config = dict(
    num_hidden_layers=13,
    n_experts=48,
    experts_per_token=4,
    d_expert=96,
    d_shared_expert=0,
    hidden_act='swiglu',
    moe_layers=[1, 2, 3, 4, 5, 6, 7, 8, 9, 10, 11, 12],
    router_score='sigmoid',
    balance_loss=0.0185,
    init_std_router=0.0131,
    lr_router=0.000967,
    vocab_size=26014,
    norm='rmsnorm',
    norm_eps=1e-05,
    optimizer='muon_variant',
)
Below are experts of layer 10 (counted from 0) of a mixture-of-experts language model. Rows are named router (the router's row for the expert), gate (a neuron's input weights, with its number), up (a neuron's input weights, with its number) and show model dimensions 0-223. Each number is 500 + 25 x the weight over its row's rms, rounded and kept within 0 to 999. Numbers have three digits each.
After each expert's rows: a language model's description of what the expert responds to. This comes from a sample of Wikipedia text that the model never trained on.

# expert 36
router:529512494529494479514494514519550545531506525505516484508480511506490514517495503467471475536529524538484555517491535541478539524564500526492478501496563523549511479513472502532492543564465485499476522542505475495489461499520522488485476461501507508508526472517527501509518513464495446488525456448487469544518464510497516529493495463453474474506519507486497506540501479491506474518526495517496521477501478525521465482483492519530537512537489526474516510493515461517463513514518504495471555453498531467464504527508519496463533495469510471539501480549518529521500488491521486519503506524541509524504520517487534522486510533440467512512475475523496504503476503514459490483487
gate0:499500452515524494483506505499541512518470536543511500486501488526501516499497467485453528525479473502498481489495500498484518520541542520463461539515444504496465479505492509517455517479460521482485488513470476536548482502498539504454459548563490520474507498473512482494537517470494527489550496518484488454523519487516509501519500474479444511478515470494517516474468531515500543527523500519503525490509459513515476506475487563483494467501501494509495513474475460529514535487518474568484509464489519468481528536476509468471512512486492537478487477536500531496482497517510460521543483523524525560533497479462523491513557486504474483493504457480462491511491509519483499503470
up0:500504561489513521520487491483493490520511483491493521516515464512491500497416531559470511493506514511523478477486508498519486510524509519496495460491510473452573523504513485474494498490516517482515495514505511482484503556452475514515499479460489521532491499514498562541505529546521487529507486484499523529492473510487516482553509528509489510501497519481459527485520479514492496498486495476510529501497523500472533539505491497479478527542513497546491493480521522481439494438503472435541492529513503538539479504552488438502514488516508502512568504513554466514508474506515491479510504531525452491489543498540500532501475477500513546509530456509519502485492500501516478461504
Description: Articles, of, possessives, and quantifier or ordinal adjectives before nouns, such as the, several, various, second, and List of.

# expert 25
router:524494495479494497507527530535514483507520501495496474474485493511482517515515519494492478545532518493539544509524517518484533489526513552503484517518507476474481551509468518540484516553479467507513508462472527523467496505489508486521510518520502487480515540497498502526480489506460509459510493505517459514506443484509483491428447505480475473500499488478488488534479453483522482508495517490547518485506520498513437499481500502515495511528492507465489532493506489462486516514556497457464558514491522506470472496505506477494488530489488425535498491518537542560479448483545500496452467503498463521518452494478496502490522483489474463524473468509518508464506491525463477480559
gate0:506473474512511531524526514488499516540447453507500488493417489525450484517511488484509477518496473472506470480532501530503502517499510499486527537463491450485521477486534494489489483524491472512497490521486524483514483495484538520542506510522516499501469505493527534466443485452465441512510462478472518502492472455517510511490491503522517475516527473533515495494515471427476492468488493528456484494474523536447454498485472493492520515498502486510464504501472477525504514497488529473457530519505483473472479503517470483515504455507543506489501491519495491467479539512493494475494495438526486478546514541468476521509486501459482532500509479486498478476541494481433500458462
up0:498481481491506530508518468495477527531469492536512454455446484488507477542515450488503501510516505508495504519515475511537553525506484518477514552479503481488524485518482477472494498516483459522488474503484497507493469495522566515524519547516496492511522483475528524462438463494475529517492502493469520496486512517535516496449489494486489519474528481551480462499496499474514470499524483498508476504445493511461482491485460501514526483496535538492482528530474527546482525511484507478476558475505509455510482504508492494526489463455493527533517510514536518491468495533526515533511526475478466472537476526468495539538516540479492497492519523495470481513542484472454487428488
Description: Commas ending introductory phrases or clauses, and linking words like which, where, when, while, because, that, and, but.

# expert 22
router:502544469500484481541491507526525504503530504535508484492500522498514483485529528502472485551514522490492510528479518517491537522494521522534523476492489501505512508558481511515534529506457483513489539526531514503477527514497491502514511481491512545482502524503491486536530494521486501513526518512498488548506521468512534520455487479472468484538503503489488486507546490501492468536553487474481517472537495489528459469486477522545555532499543511497533525479516494471456511549508481486502520512516553461452535524497509492479530532484530464538480503561519541513535505482487492478491472498531512492517490536509521533446558484465443548483468465510493483484538508498488485471528
gate0:464504509525488507467458501481492501501523545494513501497506486478505507516513519496472484540522528521472513494500517489504533483521524509479517441473486529503532492518486502536493498479454483522488499508512535476475513482425510495494558477492512532488497531508525468566516501471517482541559472513504503531511516509519480486487511497511483473452496490478475447509511466513514516440498473453511504509503468494522486496510512530476551497499478510561502496505535502516558535538481496490467517515524494464490493490497566485506510481474520454491512544513494517501551489470541529489490496519483469522488490485476490543499541453508535511481496490499507477457560525469518456467508
up0:520456484524516460510493526491498459493487500472485506522529492518490534505525513464487506445487494488506512464473509473518507512492534503527525470488545475502485476479484466565559507473523485496520533521491544474528515449492512521508458491499520490508493493520487465485498530476500490500503533460509476491490502482496472438462473528500463482463478500499501519503499486505449515498458491479534487444493481479536492526531493516457542495504462518500487507521524507493537504526485510537441451515499473479509516501517486444487507511524501496489499508525492480494523494494504515499514507435467511510493583471504562531505520505476495471450495540514496496511491527490529435484533
Description: Pronouns and possessives about people in life stories and plot summaries, often after and or with, such as his, her, their, he.

# expert 15
router:519500505501504463534502475514499500506540528548501500512448546503501519495537488491476477513512485531503569523498508493535531517544530478524519480468451477542483525499455493508468521492436490492481515522493476505524510481511500534468486445497537501462510503530490457506507521495483465470533508468516495496515471496505525461492480475460467468534502530481499498505486462471491507526514561465518515470526536530510491486479489508488513480506507521473493505524502460468460540480513500481517559472510502516491480529484550495471519503461542501507490493475551526474506473475508484480486466472537506477493503500454500490508485479462473501489443491500531445474540487489492472494531
gate0:498487486482567526476464509450484499488538512541537477545474541513482477534488494518488503518548492495523496499551484536560493474479477521508485512514482490535511528511505454488540487492516515474460489509498511515454480494484516517464475500473496459524544464544502508490490509501496522486512509504478510514534464556528513461475542470503512527506514494478495506512490481531470509516460510485474500473442527510504467485519495484472534498514461509541518463489526485455542518517546541504483525517491491444510519505467514555463484515466506503490445504486506483489525505527486502502497535503526496481506491506459486470518468469515535479481463496508486503499537487517498511550545
up0:522489485551505505509481512462506483520481526536498486456499490521503503482462490509495487474490509486525489427494436467488524465525470502534502492533488491473527542510540478491499520494500490460497514535520512504501449499462515482448481525449483512544506487480502523517501505487473492513509460489489472488474517474511471482514482492467503524477487451507517565466534470535525527485478502496481520529475521515525484480522468488465554486446461518498547539523507466531527512532524554451474502520482527500500499525474528494500496479455514499483479490487482509444501507527540522525476471505526490480494509517454456522524485471507500503520483464527526499500493493498503555516506
Description: Pieces of Slavic, Arabic, Indian and similar names in sports rosters and lists, such as Z-d-ravchev, Kh, Kar, aj, al-Din.

# expert 27
router:522485529500505480506523492537506474514534496550520505515481530528536515457539489503459507524557487516505536504484524496472503500503525487492520480480484468512498508551456499527464513477481473541508530487495528486505497460495534476486441476502517520494512533505520488495505489483489448488497500480504470512527521475498471495470499477509491459550500495458484508515507459470488504530524497479514533459553529510506478488483484502505534515517483501438505485488540500483446530512520489470490551520486509455468463488504586503476541501492525513511534471533505507458474467502499483471477502475521551518510493524482483490456499499441453514501476482518506489469540508498496444504500
gate0:528514552482461542520507524476467493479520504495517523521494513498503519518494467515488511464559475477491528488507491553484497480465483543495489530470553479541499477510491504522538532456490515521508507516473472543493536507510481488481477494478521507482522522505447532446526519480518554524535501480530530493509516493497528485521497476527488490490492493513515515501498513489542526505494523534520482513475481463506478502503491429488522503500517484491561512493524509495562510544468499478518519497520486496535477473509551499561492491544506499500547476519480460501467498521466487503493470485575508558484470501499507501534480507468486509515452485479451515504474485506491488506536
up0:492484462508479493455468479516545519545478505544489468486493496528483452469507526502543510540491509511544470482542512475494539551497515527488529457484500491480509494514497464497500502533475491498529500478539507519488452497511494513555500480534542532520480477507551484570465481518469473488531526513494468531489489535563487495496488517504520528481513471496493477507490503501502489472473476501482455506482490538491515495457513508521485542485484485502462519498518509500489487476500491490472454484547522530520490509494478527498502510490493531485446483502522523548507519490552490474499529532479523446518518516475505495447520512486528475475530523549475494451525512527484529468509
Description: Common English first names like David, James, Robert, and pieces of foreign surnames in sports result tables, such as Szilves-z-ter, Ugl-ov.

# expert 6
router:523531480497471484537520543501501523534530522513513493504486522514498493503530515481491492543531481500519514498497511525494519503525495541502503498489533496516501495537493516503517526535494496495500557562504498506493482497522494490481471468553494518491503491516494498530504493450512454471544502443491459519521484453535506535486501510452503486527497489453490492531512468484508451507552493509457503461529500523519475471490500531512545511520512501462517554505494471480474521534517526500482540454545501464429456508511486499464510507508543474522474509548495525504509494485490469476468480532545455520494495526498533533484521518458448523487460499531501486484495511516445489508483
gate0:523485500513491475477478510492522475510495462490526511508514488496509494484519489442488463469473540503494483496532459524530493513516491531463490477485503518522509496525487475460457513558528510478533517493459474552531479508507520541436478482527466541523503472460538522475512483513512480500536512528512499521479570511471555516507482503522507532474510558498529511494543464522549456487488460510523509543515480488488503508494492517511507523522467510478537502477518506497475555503541503503496545465459527492524470472484486497495494502485536524500536511511529523493530450505508456528514506507473470501566476512483480500510524465480481503508494481489476533467487476479471508507486
up0:514515558488486482480506492507486458494535495516536493525514544467558510501496522502493523500500518456570509513508481535496515506488544562509472516520536521484504457514471516440504471496542466505487507509416496467494460492470536512494503488495519493501486504476488511518461508481506518503511526506507467479489481481498552533502518457531538507506507502508510480550497486495536527524516498491489515491497491497493511460501499542501499517487474498474477514456459498554499500498508467520508499468508539519531503485517493473517506484478468499533466527466545548472482464523455512528480538514483507490484506482503507483483520536511500476542469490486466542539532485454528549515537
Description: Articles, possessives and quantifiers opening a noun phrase in running prose, such as the, a, his, another, several.

# expert 45
router:526528507554501489525531496522519552512509498503509476516464508525495508495512501499490477538522510516498547502529512544479540516521494523525482497496501519518492495508452516512487515522470479510505508512527484515481495477521504471486493493486475460506529493509486514526494488491497412454498506455494499554508478486522542531474477482462451481521505523493519521514508498495543465506532474529510549477484511513480496465459492477504553522552462495487513554504533440478466519504509521509450564467503531489481499498519477514421505503452525462485508454512534528504499469529482511503449485511501514478525496521508504523522523504458487501494463483510472517517479498480486460494481
gate0:535495506541498488561465488547534510469475518525506482502453508499525513507550493503493522496485489523494509500525486501541516487494500481491502499488532490467481486505512472486485493528434512528477508496490483473535511536486557518483526500508500487488515494523455452541521551536545456467520538481503502505467534526470505485505501517481480537520499432486519480473527531480516502556506492509506500488514517480455491499470508504490470500547486457536494483492494502476464540458538526573470521500493534492511473513517446490497527506484473486497521511454523484474518459494500504493492479469533437460528475513505483516504488517492489485523499555518506485522505458491517474506510
up0:506525529474489501459490464487483465491501481505480540553506518500487477513477524485486476477521499500526513539491470477492485508510490451509532537513491523541508523521526538492477493449498472480530516517490452472463509485526529504513449559485492503521496541499540541460522448487467526447492464500516518487530471497498526496462468500507500508493520498486490528502462478538516486494533514554512509477524473506529486491495472463488515470481541533481492534551481488488492499501512482474546472489510483529498512467480499489469457507498469501485527473502464511503468561543546490499489530507462509520466509460464491495479523450466501527514511454469497511468493552494489518511498
Description: The words the, of, in, The, among, within, throughout, especially in prepositional phrases like of the or to the southwest.

# expert 8
router:543502477476502445545534494548556480499488484535481472481492477555483522477514511514459500526509515512523539482531502477467518491496527524491468503512540481491498519527467515503506502514448491492503527472481534516497489486501547490510492515479531498508472500481510463484519520516464504487508519482516492523470494478546493494493504531476461490539524488487488520518479473505504464520545542466552557479513499534534475463457495521498513529510466531493487545499539493500475521508535518512478544513465516507470464476529536452472537501475478480522481460517482520522484515487515457485460489476512464493510467510486525520498526523471445475508471474544502511497501519508457479465531
gate0:492470496519476505472510516528511484472505481503511493477470498483530508439517519511448493471474489485476538492531480495540515448502477522498451500502497532474534516487429523474445514503462497508459532483482516463502468488523518496459489516492458494501472533449522515493472487483458506496513493462516475501498474450519497477462492472515480544498521465511484502497513546484547488523531525524515509455541516531510485475516500518529527520482543508490530502494473507503537469475574512522545556515474518507535493529500502535526479487478468509505486529487492552521525487496484537508500527476565496513478505498493518500506491504500503508499460495462503481526506511502546479521537
up0:487480490497512466476476515539513569540510464458541470468509532461548503499512506473503500450505542481535553513507491541525515479482458512486509500495494481482530489511470501501528500491452458508559514502464481502526463523490481482511496522446505453517528510521521505508461507439475532517496462496518507467487506461518549487494464466518522486494528484507502520496558541547539500472493491453496530487517479497487502510495516498513532506528468500499526472522534479559519512487479489485510539500476501510488472503515506448457482494507525461489517471530469516496477548534497468479518515512497507487528466526523498509481502481485480482524493518465521498507514467520491523479527
Description: Commas and closing punctuation that end a name or clause before and, which, or where, such as Illegal, or 1905,.

# expert 38
router:500526482518504490558508527509516473501526499518493498466501518528528505485527555494465497526493487484518499528504536533547533512500493516537541471466503470511508474570468511517501537519486504514522487465529535519505524482487487489485510501530495506502520533476465475537496502522469504510517536462488499521477537455508505472418467512466480460554531509490518518509510472494492457515548516452499528474504512491545480486488509489523540507488556516496496520464517514461473510542525492509499526500529544462468509492514512518531529488468509501546507479521497539486505482480504497457517481467507479498519463534477510529475523476493480531504450488513495445465516503487472473478493
gate0:518507505503477477489484507500492490495536505539463448467522485491499519458515510467471540484507518506510517482498472530536482477505521490519490517496464463499510481552486499522503507518526490511524493469526454521488499530516479474490543502485479520500444455495499491492470512528533500536519499468454519499467529458510517495471505499487521542510582524473525471523536515483453477502511463497549480506470463495500504490502496486512522525528517486462474498496502485456509501505502469483543520544593507501491474483505518512514509503493502535478519487506498487501473523526507498487509430494472491489531514513490448476484483485528490521457442554504482511447510479469502460501537
up0:485553512484549495524513511461535491514503474517499509446512522502527490499496519518441465496479504518521502510485480518554530550487527509521482516506492488512591475532514474473474546520483484506531516529533502529484494519493515421469480486485471477454511497472530500527469493505534506531489473505487489500477474496523505524489544514486483484507497479505515445541514498492490468486498513436527517473467461501510511516481499482506516514528454516461516479488470496485467496519508497489515528494550524525495510497491499474546538463460449542464521471505526530537512537511478486486483485483489502523499534468469484491523496487504514475459473522478511485499533467514476480524498
Description: Kinship and life-event words and word-initial pieces of verbs in personal narratives, such as died, father, wife, l in laughs.